Below are experts of layer 2 (counted from 0) of a mixture-of-experts language model. Rows are named router (the router's row for the expert), up (a neuron's input weights, with its number) and show model dimensions 0-191. Each number is 50 + 15 x the weight over its row's rms, rounded and kept within 0 to 99.
After each expert's rows: "comes after" lists some tokens at least twice as common just before its tokens as in all text. This comes from a sample of Wikipedia text that the model never trained on. Tokens count by the router's weight.

# expert 48
router:75 21 46 87 68 49 40 35 68 33 70 32 51 46 38 54 60 48 36 43 55 31 67 51 56 62 47 52 77 68 62 52 58 21 36 67 50 72 47 15 38 50 49 32 49 64 37 25 55 71 41 39 52 54 35 69 78 53 39 71 40 38 42 42 34 54 34 58 54 56 67 34 64 59 41 50 42 40 18 46 66 50 38 41 62 50 39 54 60 44 46 62 27 62 65 70 39 22 59 50 43 39 41 76 28 33 44 43 47 57 62 55 56 60 51 43 93 56 39 74 16 53 88 58 35 40 60 73 51 74 89 47 43 37 29 46 38 52 52 74 50 42 72 59 25 52 38 66 77 34 53 46 51 51 27 61 57 24 47 55 43 36 61 57 45 45 36 70 12 54 45 59 52 47 73 49 43 50 49 45 43 86 55 57 66 20 55 42 42 37 42 55
up0:75 54 49 71 37 69 67 27 46 37 50 39 76 56 61 55 64 61 25 34 69 39 72 66 45 39 38 45 81 41 54 66 40 36 56 48 46 62 45 60 61 47 40 57 80 51 35 67 47 37 63 25 58 38 57 49 88 17 60 47 44 40 34 29 44 62 78 42 56 69 60 65 50 46 32 50 34 47 42 38 61 52 42 61 59 63 32 54 59 67 24 56 50 73 62 44 38 55 14 30 42 60 25 50 40 41 37 59 35 56 68 71 70 36 49 88 41 87 49 80 32 16 48 42 33 42 37 59 54 44 76 36 49 34 35 54 48 49 57 25 47 33 25 39 32 44 31 32 59 23 43 73 29 53 74 62 75 51 33 71 51 56 67 52 57 46 55 70 46 46 57 42 26 38 49 34 51 67 49 80 63 56 60 53 48 59 56 31 43 45 32 34
comes after: " the", " The", "The", "'s", " a", " this"

# expert 28
router:69 49 46 67 30 12 59 38 73 56 60 45 34 87 57 68 46 66 46 43 54 39 73 51 55 71 64 58 48 60 37 50 70 31 37 40 67 55 25 18 52 43 73 39 37 59 37 38 71 67 31 60 34 52 43 45 61 38 60 86 34 44 38 35 23 40 47 59 56 35 43 29 60 63 35 58 17 59 43 55 62 37 35 52 59 45 43 67 41 35 58 59 44 50 75 57 36 30 47 65 19 58 33 69 23 41 32 57 78 66 75 61 55 49 37 50 54 70 37 63 43 62 78 41 51 53 66 69 43 45 72 44 56 55 29 47 45 59 57 49 57 50 64 59 49 68 51 80 72 32 51 35 57 41 27 53 34 00 56 41 41 47 57 62 54 42 31 78 48 30 64 75 36 59 61 61 66 51 45 65 51 71 45 51 54 28 71 48 25 28 35 48
up0:27 40 47 85 37 29 43 57 54 43 56 54 23 20 64 40 59 22 58 61 37 70 46 27 68 43 69 46 58 63 53 55 65 51 60 43 22 40 68 46 65 50 63 50 45 31 42 14 38 60 47 46 50 57 67 43 62 44 28 52 58 66 24 70 47 54 39 33 26 59 25 54 46 48 27 36 37 46 54 49 44 46 92 69 70 40 36 40 53 39 71 43 45 41 38 73 56 39 34 66 37 77 27 59 44 59 26 38 40 28 67 53 39 70 61 35 52 76 54 52 43 55 49 30 61 82 57 80 43 79 68 31 49 65 44 41 49 50 80 55 22 39 53 33 38 43 89 53 59 44 44 52 47 48 38 65 28 57 58 31 37 40 61 29 39 37 58 44 39 40 28 28 79 56 57 43 47 58 55 56 55 60 58 34 45 25 82 37 60 48 52 24
comes after: " of", " in", ".", " at", " to", " and"

# expert 124
router:67 70 63 52 39 38 58 24 64 56 74 45 46 44 58 55 45 46 35 26 74 35 42 27 62 79 56 36 45 59 51 77 62 21 46 36 73 59 41 33 40 43 82 42 44 58 34 48 55 61 42 62 25 64 55 58 72 32 52 67 36 54 23 37 41 38 53 59 62 24 41 36 59 62 58 50 36 54 52 57 69 42 47 52 62 30 19 89 64 40 35 47 51 83 71 60 12 34 64 56 13 73 42 60 36 34 59 51 79 70 71 69 32 64 51 49 45 59 53 63 50 73 65 52 40 51 51 58 31 36 59 43 47 66 42 53 56 62 72 33 59 28 79 58 44 60 54 63 62 49 49 46 62 37 26 55 39 44 76 35 40 38 50 42 64 47 31 57 45 33 41 85 58 38 34 67 46 52 41 56 38 77 20 55 53 51 49 14 44 33 42 42
up0:46 30 28 44 34 46 26 47 60 66 65 31 88 56 32 28 66 54 74 53 45 61 43 14 74 62 57 58 52 49 64 63 49 32 38 59 50 15 38 60 46 51 56 43 65 50 54 69 45 69 56 46 73 33 35 37 40 69 57 66 30 57 23 54 35 46 60 35 45 75 66 53 63 45 31 59 56 35 61 35 39 60 73 50 54 60 70 52 64 04 59 80 54 31 43 45 51 55 25 45 59 45 17 59 25 61 53 74 67 51 72 67 55 31 64 37 44 55 44 31 55 57 57 52 46 65 37 36 63 68 82 43 47 21 53 58 53 79 23 46 47 34 49 52 35 43 43 61 58 44 56 63 51 48 22 75 40 34 66 58 14 63 60 54 67 12 40 59 41 60 40 49 23 32 51 65 50 53 51 58 42 51 42 74 52 58 74 46 43 43 53 73
comes after: " a", " of", " in", " and", " the", " for"

# expert 46
router:71 67 70 51 49 49 56 37 60 42 47 55 60 50 69 81 40 47 63 29 78 36 53 31 73 55 42 29 51 60 49 56 63 12 34 37 35 32 41 65 44 18 75 32 44 53 41 37 50 80 41 47 37 69 64 49 53 49 48 51 51 11 39 43 52 64 37 69 62 05 61 44 67 51 24 61 47 70 58 65 54 35 81 52 53 54 36 67 55 61 47 64 52 70 73 46 54 36 57 53 50 53 47 63 22 45 38 37 55 47 82 46 44 42 45 63 48 61 38 51 54 60 79 43 48 52 68 39 50 50 46 32 53 47 41 37 70 53 69 39 15 65 72 48 16 51 48 59 68 56 69 48 71 23 50 43 19 23 68 50 44 59 57 35 68 40 44 72 44 60 44 62 40 42 66 66 55 74 62 53 08 59 46 45 46 33 51 25 25 26 48 52
up0:48 57 73 27 56 39 50 39 34 91 74 40 51 49 60 52 36 22 28 45 48 51 61 43 30 41 60 45 60 37 52 48 37 31 31 58 38 37 55 35 39 33 57 28 38 80 45 78 54 59 26 72 22 67 77 21 35 54 52 75 36 45 60 61 45 62 45 68 33 35 39 50 36 57 37 73 59 45 37 38 42 53 62 72 39 57 41 58 35 52 69 61 40 68 55 53 72 55 12 51 42 28 59 38 50 61 57 46 61 76 51 42 66 70 51 44 48 52 57 42 60 87 47 57 37 56 57 58 26 49 35 39 70 73 51 64 59 41 43 61 51 30 91 31 46 57 51 64 52 42 45 48 38 45 53 00 68 31 58 59 34 74 67 51 20 50 42 57 63 24 76 76 57 68 48 21 52 57 38 43 64 68 44 61 34 30 57 44 41 42 53 45
comes after: "-", " |", " the", " of", "|", "."

# expert 104
router:61 53 59 61 54 63 56 20 61 42 54 40 49 73 64 55 48 66 35 38 45 59 38 45 52 37 70 49 43 44 44 38 67 20 38 40 37 58 55 45 49 13 78 35 51 43 46 60 60 42 55 52 58 41 27 52 37 29 53 76 52 62 30 42 52 45 65 44 32 19 31 46 71 44 55 34 37 64 45 49 49 42 64 77 71 18 35 56 54 45 53 45 63 56 48 83 39 50 51 59 43 41 31 53 35 15 61 57 38 56 55 56 40 61 55 44 56 54 33 45 51 54 67 73 46 43 64 66 24 56 73 32 69 84 53 71 61 69 69 58 36 48 70 41 49 85 56 67 34 55 59 46 69 37 16 50 70 05 71 60 41 48 91 66 66 51 40 57 31 63 38 78 58 29 41 80 58 55 34 34 55 69 31 27 48 58 46 23 39 40 51 41
up0:39 74 50 50 54 43 43 58 51 43 17 49 54 59 53 50 59 40 63 58 75 35 50 48 48 81 35 32 70 32 62 38 41 44 38 61 31 63 56 71 37 48 46 50 58 19 59 51 54 57 40 48 50 75 36 49 44 58 35 30 82 41 39 64 76 47 29 27 41 66 62 20 55 62 41 38 90 34 34 40 51 59 21 75 60 47 24 47 37 70 31 50 52 57 24 71 79 47 30 49 44 61 39 40 63 75 63 46 35 58 53 67 68 51 70 52 66 53 08 51 41 53 39 39 64 54 57 83 62 33 67 30 41 32 56 40 65 54 60 43 44 23 37 50 36 53 58 53 63 65 49 60 51 22 62 53 36 69 70 50 76 49 87 42 53 79 43 59 46 41 55 55 67 34 32 61 58 67 72 33 55 29 61 32 35 29 46 33 58 44 62 28
comes after: " the", " a", " and", " as", " with", " for"

# expert 90
router:67 48 56 62 49 44 42 22 70 41 63 56 42 71 62 52 61 64 42 36 62 40 64 42 48 73 37 37 46 63 36 54 51 16 40 46 44 46 37 22 48 41 66 29 38 41 32 43 78 77 21 51 42 50 49 39 62 31 58 78 44 44 35 29 44 39 60 66 60 37 40 24 64 66 49 42 10 60 40 74 54 38 60 77 66 46 47 58 49 53 43 49 68 48 54 73 32 30 52 55 33 52 35 69 19 14 42 25 77 70 61 54 54 61 47 53 45 66 31 50 29 49 69 46 54 46 74 51 35 66 55 38 58 87 44 54 40 54 57 52 57 35 89 66 47 74 42 90 66 52 50 48 75 45 44 57 40 40 66 31 49 43 22 52 67 36 40 69 51 28 57 70 50 60 46 67 67 50 67 44 51 78 24 47 45 45 61 49 31 21 51 44
up0:61 24 56 69 41 58 37 64 41 53 44 21 69 59 54 76 44 45 37 49 78 65 48 49 28 74 45 72 50 65 60 75 34 61 46 62 59 65 51 39 44 36 19 40 67 28 36 45 33 61 22 51 54 47 48 89 28 54 37 56 38 31 53 23 44 44 38 43 15 76 25 61 43 60 55 68 50 51 41 58 88 48 56 57 55 51 20 49 71 79 67 46 36 32 73 70 62 55 34 59 41 31 48 61 27 42 65 53 79 74 50 25 33 35 41 53 70 68 45 57 28 60 58 42 50 74 64 53 43 29 47 39 50 59 38 59 35 60 44 65 42 34 53 35 54 38 71 67 60 43 53 30 48 65 49 66 31 41 64 50 55 71 42 57 53 23 55 59 21 73 24 65 51 45 39 54 55 76 39 58 49 59 47 61 34 22 54 46 25 44 68 57
comes after: " ", " |\n", "–", ".", "^{", " Apps"

# expert 42
router:64 48 68 62 36 36 42 24 69 28 66 47 59 54 45 47 56 81 42 58 45 35 74 46 53 64 65 20 55 52 42 65 59 37 62 41 64 49 54 43 68 56 54 17 04 36 28 60 47 32 48 53 36 50 53 43 39 38 70 42 39 14 23 40 53 47 50 65 51 59 53 44 60 45 16 82 49 68 35 78 26 36 50 66 52 38 47 54 23 52 40 42 76 48 51 41 44 46 43 78 54 36 43 72 25 63 61 49 59 54 64 37 64 84 23 70 51 58 49 37 74 65 47 32 29 42 52 58 49 79 58 57 61 75 16 57 69 51 57 66 67 30 61 51 54 43 23 35 40 52 78 70 53 58 29 58 61 54 60 41 61 39 66 61 43 47 55 46 72 54 31 41 56 30 43 75 59 55 22 48 60 47 61 41 32 26 53 33 53 54 28 72
up0:44 40 38 43 55 37 45 39 55 45 80 36 73 36 52 33 77 42 70 59 57 66 43 61 50 60 61 61 65 41 47 54 62 38 32 46 52 85 73 46 59 50 32 63 77 36 60 41 37 67 45 09 39 46 47 65 38 62 39 39 59 85 66 44 34 66 45 62 50 38 60 58 53 42 30 59 10 45 38 56 62 51 63 52 54 33 65 45 36 61 45 81 57 55 32 57 56 38 73 57 75 28 50 73 50 59 55 41 18 53 63 72 45 67 47 24 58 47 38 37 39 43 76 67 30 36 43 36 43 43 83 18 59 67 73 53 34 61 62 41 54 34 63 47 48 54 35 47 58 44 64 51 06 70 35 16 61 55 49 46 76 52 55 58 60 25 62 81 28 62 20 40 74 43 42 39 42 44 35 36 61 59 53 64 53 43 69 24 55 52 50 57
comes after: " as", " is", " with", " of", " in", " such"

# expert 87
router:67 36 76 36 45 41 47 35 81 40 59 49 33 51 54 61 53 45 47 14 50 29 52 39 66 57 41 26 39 62 32 66 56 32 40 33 40 52 33 26 68 46 75 22 28 60 36 32 49 71 51 61 35 56 56 66 70 22 53 59 32 57 33 27 40 39 56 48 41 27 54 28 55 61 55 39 31 50 58 57 65 27 44 60 61 55 61 62 54 53 70 61 64 50 61 58 28 26 53 61 44 33 33 74 27 37 57 62 76 80 85 48 50 66 64 39 54 61 28 36 30 65 53 47 57 68 74 61 33 67 71 53 63 57 38 57 65 44 56 52 46 36 70 44 57 52 38 70 74 60 50 38 51 43 41 59 39 45 71 20 64 57 32 42 67 52 29 70 45 42 45 46 39 63 79 87 61 65 76 38 47 62 07 49 52 34 62 49 38 33 25 60
up0:55 52 32 20 61 55 64 73 57 36 81 33 60 51 63 25 40 44 50 34 69 57 40 50 48 73 46 50 53 24 42 49 49 74 40 63 48 37 66 52 45 52 53 57 33 76 39 53 47 43 56 61 39 76 44 48 60 51 40 47 37 51 64 39 56 34 38 72 83 46 39 36 52 45 44 48 59 54 46 56 20 60 69 52 53 50 39 46 47 75 61 52 58 58 56 51 67 32 45 38 34 41 37 51 30 52 24 64 61 75 70 45 61 43 57 49 73 46 40 43 55 55 12 14 73 43 42 51 04 39 57 60 71 50 12 34 27 70 47 22 57 18 55 44 60 45 52 56 54 68 76 30 49 42 38 19 68 61 92 54 45 68 54 63 69 68 50 45 48 52 25 47 60 67 38 46 39 61 46 43 55 41 43 24 80 37 93 36 38 52 58 46
comes after: " ", "–", " (", " MPC", "00", " term"

# expert 86
router:65 45 72 51 48 42 74 45 55 42 56 58 46 48 64 63 80 51 76 21 59 41 48 50 67 53 60 01 52 61 43 55 67 15 39 31 49 25 20 56 63 38 78 43 34 31 43 40 60 63 40 47 35 50 64 47 44 53 37 48 53 33 52 41 51 38 64 58 68 34 48 37 69 39 39 51 17 60 26 67 72 59 79 81 45 33 39 56 45 39 44 46 57 58 76 41 40 29 46 42 41 23 37 65 43 26 42 45 51 52 82 44 55 66 43 62 57 56 38 48 41 72 61 44 47 66 82 45 52 77 55 42 50 48 52 41 78 84 47 37 41 53 59 44 37 80 20 73 57 47 46 55 58 36 23 74 38 22 49 45 37 29 69 41 36 33 48 69 34 76 58 55 53 48 60 58 60 54 47 73 48 41 31 71 57 41 68 57 22 33 42 44
up0:64 40 47 36 47 43 52 57 34 69 17 57 26 25 41 54 61 59 59 27 74 52 74 56 86 28 63 33 46 45 53 64 68 51 48 28 61 43 51 36 47 45 58 36 48 51 44 33 36 53 72 73 48 49 48 62 38 40 80 52 48 53 53 47 62 59 49 49 50 43 35 40 67 48 30 64 34 63 42 60 51 20 61 78 42 60 53 44 78 47 47 35 64 51 48 55 45 55 53 73 44 67 76 60 32 36 33 37 44 60 75 46 23 71 49 48 50 65 49 46 57 60 64 42 30 26 68 64 54 15 31 46 73 37 29 61 37 56 37 26 32 62 49 40 42 26 39 47 55 22 68 41 67 45 33 51 99 28 26 38 51 80 39 35 35 34 50 44 82 70 59 64 44 45 64 26 57 69 48 48 54 62 55 72 80 45 45 73 53 46 72 64
comes after: " |", "-", ":", ".", "|", " the"

# expert 34
router:74 39 54 41 39 21 46 44 69 70 50 56 56 53 51 60 35 62 46 38 67 58 65 51 78 40 66 47 51 50 31 46 49 11 43 54 48 46 61 42 60 47 58 35 40 39 30 34 74 56 29 70 43 35 46 51 58 49 65 86 33 51 35 21 58 42 56 56 30 61 49 29 76 47 44 52 45 44 40 80 80 49 45 53 54 18 44 48 28 42 42 63 36 81 67 73 50 33 25 58 45 48 25 89 52 43 34 42 22 54 66 60 58 32 59 51 57 54 31 39 58 57 69 29 37 28 76 81 46 66 65 36 57 83 43 77 49 57 52 66 29 35 59 65 34 47 63 56 54 42 67 53 91 46 51 56 48 14 57 29 60 53 75 57 57 49 45 57 52 69 43 57 31 54 62 57 59 55 65 60 45 49 45 47 42 29 66 60 46 26 20 31
up0:68 54 48 74 48 18 48 45 50 66 54 63 55 43 31 31 46 38 44 65 39 50 45 40 41 62 38 33 65 47 44 51 54 67 38 36 42 68 59 23 42 51 51 53 65 36 46 48 28 24 29 49 34 45 59 35 62 63 22 47 47 48 53 14 59 77 56 41 27 28 43 56 63 73 63 60 35 33 49 58 69 38 55 52 80 27 42 56 80 54 30 72 57 36 55 66 63 55 66 52 48 40 45 46 39 40 33 79 39 40 42 46 52 72 41 24 56 51 54 60 57 59 27 28 67 59 66 59 49 50 74 63 77 57 59 16 25 71 48 68 74 29 77 53 46 75 53 55 64 49 75 24 35 58 31 68 35 31 37 33 39 51 34 42 67 58 70 58 51 42 31 91 40 49 63 59 68 39 52 57 59 46 68 26 29 74 25 63 50 47 25 66
comes after: " ", "20", " (", "–", "°", "88"

# expert 108
router:67 34 57 57 59 47 73 37 60 51 56 67 48 54 53 61 47 61 56 29 49 48 65 48 69 55 63 43 59 56 40 55 73 08 31 42 48 60 37 22 45 18 76 21 32 49 30 36 62 61 35 59 36 37 36 55 68 39 55 72 28 42 34 39 49 44 53 50 45 32 44 21 74 59 50 47 32 57 49 67 64 43 66 78 69 43 24 61 49 53 53 41 67 93 57 76 31 33 51 73 44 35 35 59 42 18 63 33 80 62 74 73 39 61 49 43 53 60 40 55 38 55 73 29 51 46 71 82 31 62 54 55 40 62 43 70 38 54 70 50 65 47 69 79 41 52 28 61 52 49 69 39 56 29 34 69 47 42 58 51 43 41 63 51 63 49 32 69 26 49 29 73 59 48 48 76 67 52 50 53 43 70 22 35 54 41 52 30 38 23 34 51
up0:67 34 66 39 37 31 27 33 84 41 58 50 80 81 44 75 35 23 54 40 44 48 38 21 31 35 56 45 90 71 24 35 50 53 47 41 60 44 47 42 46 40 66 41 42 56 45 54 45 46 38 64 57 43 34 32 35 52 47 54 56 62 33 59 64 54 37 55 71 64 68 32 50 86 53 33 39 30 44 45 59 43 42 84 47 76 17 60 33 35 48 41 40 93 66 48 38 34 39 81 31 60 26 43 37 37 45 50 26 58 42 71 54 51 45 67 27 55 59 64 57 54 56 87 35 43 44 53 61 96 67 61 32 48 42 64 40 53 67 55 68 43 61 40 53 37 49 50 49 49 56 30 62 36 38 54 79 38 19 35 50 40 41 35 34 56 45 46 60 49 55 45 56 33 52 71 55 55 55 54 24 49 60 54 49 31 53 62 77 55 34 51
comes after: " ", " a", " his", "–", " her", " first"

# expert 9
router:77 47 62 70 53 29 63 37 60 73 61 45 53 53 56 59 50 53 51 34 63 50 60 29 67 56 59 44 64 60 38 60 81 27 45 45 46 46 45 27 61 22 79 40 33 55 47 38 40 68 44 62 30 37 52 49 56 35 52 55 42 44 34 17 27 40 44 54 52 31 46 24 67 63 56 39 34 48 30 64 60 44 42 76 57 60 28 60 38 55 71 53 53 66 58 70 34 34 39 74 50 58 19 74 31 18 51 46 54 73 75 52 50 62 53 74 61 69 24 67 38 58 78 51 52 52 49 58 36 58 71 57 50 48 45 53 41 40 71 44 37 45 83 62 48 53 27 66 69 48 61 35 55 45 17 77 48 47 70 64 32 36 65 32 68 48 31 59 09 40 55 85 41 71 43 59 64 65 53 58 41 73 35 61 53 41 51 33 44 23 38 21
up0:38 61 59 66 43 33 31 36 32 32 51 59 81 46 58 49 50 70 59 32 99 44 29 34 48 59 47 48 48 67 41 38 51 49 22 51 63 55 45 46 65 46 66 48 40 21 66 53 83 64 25 56 27 40 64 52 42 21 57 45 41 58 30 65 59 43 57 54 24 45 54 53 85 30 56 36 50 17 68 60 52 34 95 44 79 23 46 64 71 32 58 50 34 37 56 62 77 23 61 41 35 43 57 47 37 53 60 47 50 64 74 55 46 59 33 61 49 45 57 35 28 67 59 39 62 40 38 54 60 54 51 28 57 55 52 47 66 31 72 68 38 27 67 27 45 62 69 58 47 65 51 52 56 48 34 48 45 78 67 51 64 51 53 35 30 37 57 61 51 65 55 35 38 28 78 69 75 49 53 69 56 50 42 69 71 48 45 67 12 42 43 59
comes after: ".", " that", ",", " where", " as", " when"

# expert 61
router:41 19 75 47 24 55 45 44 62 49 65 76 78 73 39 76 40 52 37 50 87 50 64 51 62 61 56 27 40 73 51 61 54 33 30 31 58 70 30 41 58 32 49 54 27 41 48 37 72 63 62 63 32 47 25 45 70 26 44 59 31 33 26 55 48 61 31 69 29 35 42 34 71 44 62 60 46 50 24 99 75 70 49 49 47 52 46 77 59 22 61 75 61 38 65 62 41 58 55 57 28 37 47 60 30 39 75 42 46 51 46 40 54 52 63 42 48 38 40 55 24 40 56 40 48 45 70 63 41 52 78 32 48 54 44 78 44 35 79 58 29 30 66 65 23 59 39 68 63 51 38 33 65 38 43 56 40 39 57 66 53 39 61 37 79 40 47 69 60 48 43 62 40 45 37 86 39 76 40 56 51 61 58 56 43 34 53 44 57 45 39 53
up0:43 24 67 59 46 49 14 64 32 50 70 37 74 41 44 46 53 60 63 65 50 38 54 35 23 78 38 44 60 21 64 40 53 60 55 50 47 57 62 45 38 45 31 76 27 58 74 00 42 52 72 81 33 47 84 63 49 66 71 43 41 40 72 41 36 17 59 43 51 70 38 44 47 39 56 30 19 74 50 65 56 36 71 51 79 48 65 29 79 40 67 71 67 77 32 36 34 40 54 52 41 40 46 74 55 37 54 54 53 49 35 61 55 38 44 44 74 59 39 60 59 76 65 43 05 41 42 41 37 44 47 64 50 28 49 55 39 45 78 59 62 48 64 32 54 60 44 37 47 53 55 46 36 46 42 58 33 46 49 61 49 41 54 40 43 61 48 29 54 23 53 57 57 63 46 42 60 64 54 40 28 62 51 68 35 75 47 56 28 48 34 59
comes after: " the", " of", " in", "'s", " and", " for"

# expert 8
router:85 49 56 58 58 50 48 41 54 41 55 68 48 62 60 40 61 58 50 14 67 36 57 55 52 45 36 44 57 54 24 51 47 21 14 48 40 38 49 36 55 33 66 29 20 53 33 48 44 66 24 60 53 40 40 41 59 36 66 66 22 51 48 04 49 39 50 56 57 57 47 29 57 71 40 50 22 55 42 91 58 42 44 71 55 39 46 48 45 42 49 45 63 60 51 69 45 17 43 51 17 52 46 71 29 20 45 37 81 79 85 45 46 58 47 53 45 61 47 45 19 59 77 46 51 54 66 62 34 66 58 40 51 70 51 40 26 67 61 51 69 40 89 59 45 55 33 89 56 50 37 38 68 47 41 60 53 39 63 36 42 69 65 54 69 51 40 56 52 62 57 71 63 66 50 66 66 58 62 35 23 74 36 53 52 44 55 37 46 34 31 46
up0:41 60 55 68 45 49 43 47 62 55 42 77 43 50 31 79 81 57 34 35 51 61 48 78 50 62 53 55 60 61 50 65 73 35 22 58 24 46 49 63 44 83 52 42 48 63 66 42 62 51 45 39 26 54 62 60 72 39 38 41 56 48 46 53 21 52 54 49 63 62 23 54 64 57 51 82 78 61 47 65 24 51 47 50 36 36 45 27 57 46 46 34 72 48 61 64 04 16 22 61 49 58 47 66 25 35 58 61 56 57 55 57 79 99 25 50 27 53 73 44 57 52 61 33 54 52 36 45 54 17 44 39 31 44 45 57 45 25 50 58 46 21 69 47 74 38 44 62 46 62 52 49 82 60 31 73 36 47 36 64 58 68 36 51 41 42 46 60 39 38 70 72 42 36 51 50 36 46 74 39 61 33 42 43 65 44 66 55 69 36 55 29
comes after: " ", "–", ".", " (", " +", " −"

# expert 128
router:86 68 51 86 52 32 54 42 52 59 60 54 50 59 41 58 49 49 50 51 93 33 50 41 49 52 59 48 57 67 53 68 82 44 28 72 64 52 36 48 71 34 62 43 43 66 39 47 41 63 32 56 10 54 41 50 53 36 41 59 36 43 45 24 37 54 32 65 61 27 36 17 58 54 34 70 30 63 50 38 72 47 54 74 52 31 43 44 30 54 86 77 44 54 64 47 42 40 50 62 24 55 32 61 27 34 61 50 79 87 67 63 39 43 51 73 26 44 39 63 39 80 83 45 46 27 83 64 43 60 64 52 53 59 37 55 49 59 73 71 32 39 50 71 32 40 36 63 54 48 66 20 42 17 50 62 49 37 52 58 35 38 33 46 54 53 38 67 33 39 31 53 39 57 49 49 51 61 51 53 45 74 48 58 49 46 62 46 65 29 32 44
up0:32 50 45 63 40 32 56 42 57 37 22 53 57 45 51 48 52 52 60 28 25 37 43 65 61 54 53 64 41 42 50 44 60 19 72 51 48 49 41 40 63 59 41 48 66 80 42 75 65 53 40 65 55 42 61 57 62 27 43 31 42 59 40 52 46 37 45 39 29 51 52 48 51 24 44 56 52 35 51 39 64 48 43 68 49 35 21 75 68 53 79 71 57 39 44 61 40 70 49 62 28 33 45 62 48 74 23 40 44 42 74 35 51 21 40 37 51 85 48 45 51 38 37 25 65 42 58 66 36 49 98 54 54 55 75 06 65 63 36 71 58 50 77 58 51 60 77 60 69 48 47 36 37 41 29 44 46 51 39 54 54 67 57 52 68 56 41 82 69 48 54 58 34 32 54 31 54 80 65 47 30 51 45 23 77 07 69 48 41 56 28 28
comes after: ".", ",", " that", " where", " when", " which"

# expert 44
router:83 38 37 38 32 54 56 41 63 49 58 72 36 48 41 64 42 61 90 48 60 40 49 33 30 47 38 72 53 69 55 31 43 45 43 28 54 45 33 50 46 57 50 37 72 31 44 59 42 55 53 37 48 48 14 55 48 51 57 66 50 35 62 30 56 63 53 52 62 39 43 37 55 65 29 49 34 56 67 61 99 53 33 65 35 54 51 81 76 44 45 47 49 64 59 59 69 44 53 45 34 39 62 75 31 49 54 64 51 74 61 54 46 31 65 47 29 41 42 43 32 99 85 45 72 59 22 71 34 69 61 59 50 65 29 43 51 39 41 40 44 44 68 70 56 63 63 56 39 46 49 17 56 33 28 69 59 43 55 43 55 37 53 25 52 49 70 67 22 45 57 45 56 57 64 89 53 55 67 52 39 63 39 29 33 47 52 60 54 56 12 54
up0:64 38 59 24 62 80 61 68 39 43 38 60 64 65 26 51 45 54 59 44 54 30 76 23 53 80 22 25 50 16 62 55 32 50 57 64 54 46 43 59 63 42 50 61 36 67 55 53 56 50 54 66 50 51 62 46 77 59 38 72 50 64 65 55 34 58 66 44 54 67 60 34 59 68 49 49 47 57 44 53 64 28 42 23 65 31 40 35 34 40 73 46 55 72 56 75 70 72 48 29 48 45 43 32 41 66 62 53 57 32 53 23 50 66 54 66 70 62 48 68 82 18 38 45 55 40 53 62 68 33 83 44 55 57 53 36 71 43 74 45 35 33 25 75 44 91 35 45 49 42 54 65 62 50 42 51 28 69 40 64 74 43 46 32 46 57 59 36 28 73 78 34 43 41 32 30 14 53 53 68 33 72 47 65 50 42 30 44 59 55 52 66
comes after: " ", "–", ".", "00", "10", " ("

# expert 57
router:61 49 54 64 50 51 69 35 66 25 62 47 79 64 38 57 58 61 44 54 67 62 55 52 46 46 47 34 76 79 58 73 67 09 43 61 61 46 33 51 36 32 58 25 17 43 44 23 61 70 50 41 39 41 61 56 61 50 22 42 13 43 46 36 48 69 49 58 52 54 63 47 68 50 50 48 57 56 39 37 72 25 44 57 43 48 45 59 65 59 61 30 33 51 41 72 10 53 55 47 56 43 31 59 31 38 59 71 70 49 85 47 49 63 67 38 86 54 55 73 40 46 63 26 40 43 64 65 32 57 76 60 55 45 26 64 38 58 77 60 57 36 56 63 22 52 34 46 70 55 43 65 48 20 50 57 61 31 49 58 42 38 44 52 53 57 33 47 15 49 41 55 51 16 81 62 30 51 56 42 36 83 45 62 41 27 64 46 54 42 25 57
up0:38 45 59 51 58 45 68 30 25 30 39 38 59 48 31 56 62 25 53 49 67 71 59 67 53 50 58 49 53 39 28 46 49 45 72 74 38 60 31 50 32 74 52 54 22 50 55 41 41 54 26 37 59 58 34 69 36 52 18 50 51 75 33 67 71 41 49 40 46 63 34 36 55 74 47 50 61 34 64 42 34 22 75 46 27 53 21 63 42 51 52 22 42 70 59 60 39 50 45 46 66 49 52 54 42 69 56 69 44 83 36 46 36 68 64 32 42 39 32 27 61 29 64 41 65 55 62 22 43 62 57 72 68 36 59 82 54 69 66 66 42 29 53 36 71 60 76 77 38 36 51 51 67 53 43 54 47 54 61 73 20 69 41 62 79 50 44 52 46 53 19 52 33 41 75 68 32 43 67 73 42 11 62 42 32 48 46 75 48 48 38 59
comes after: " the", " The", " his", "'s", "The", " their"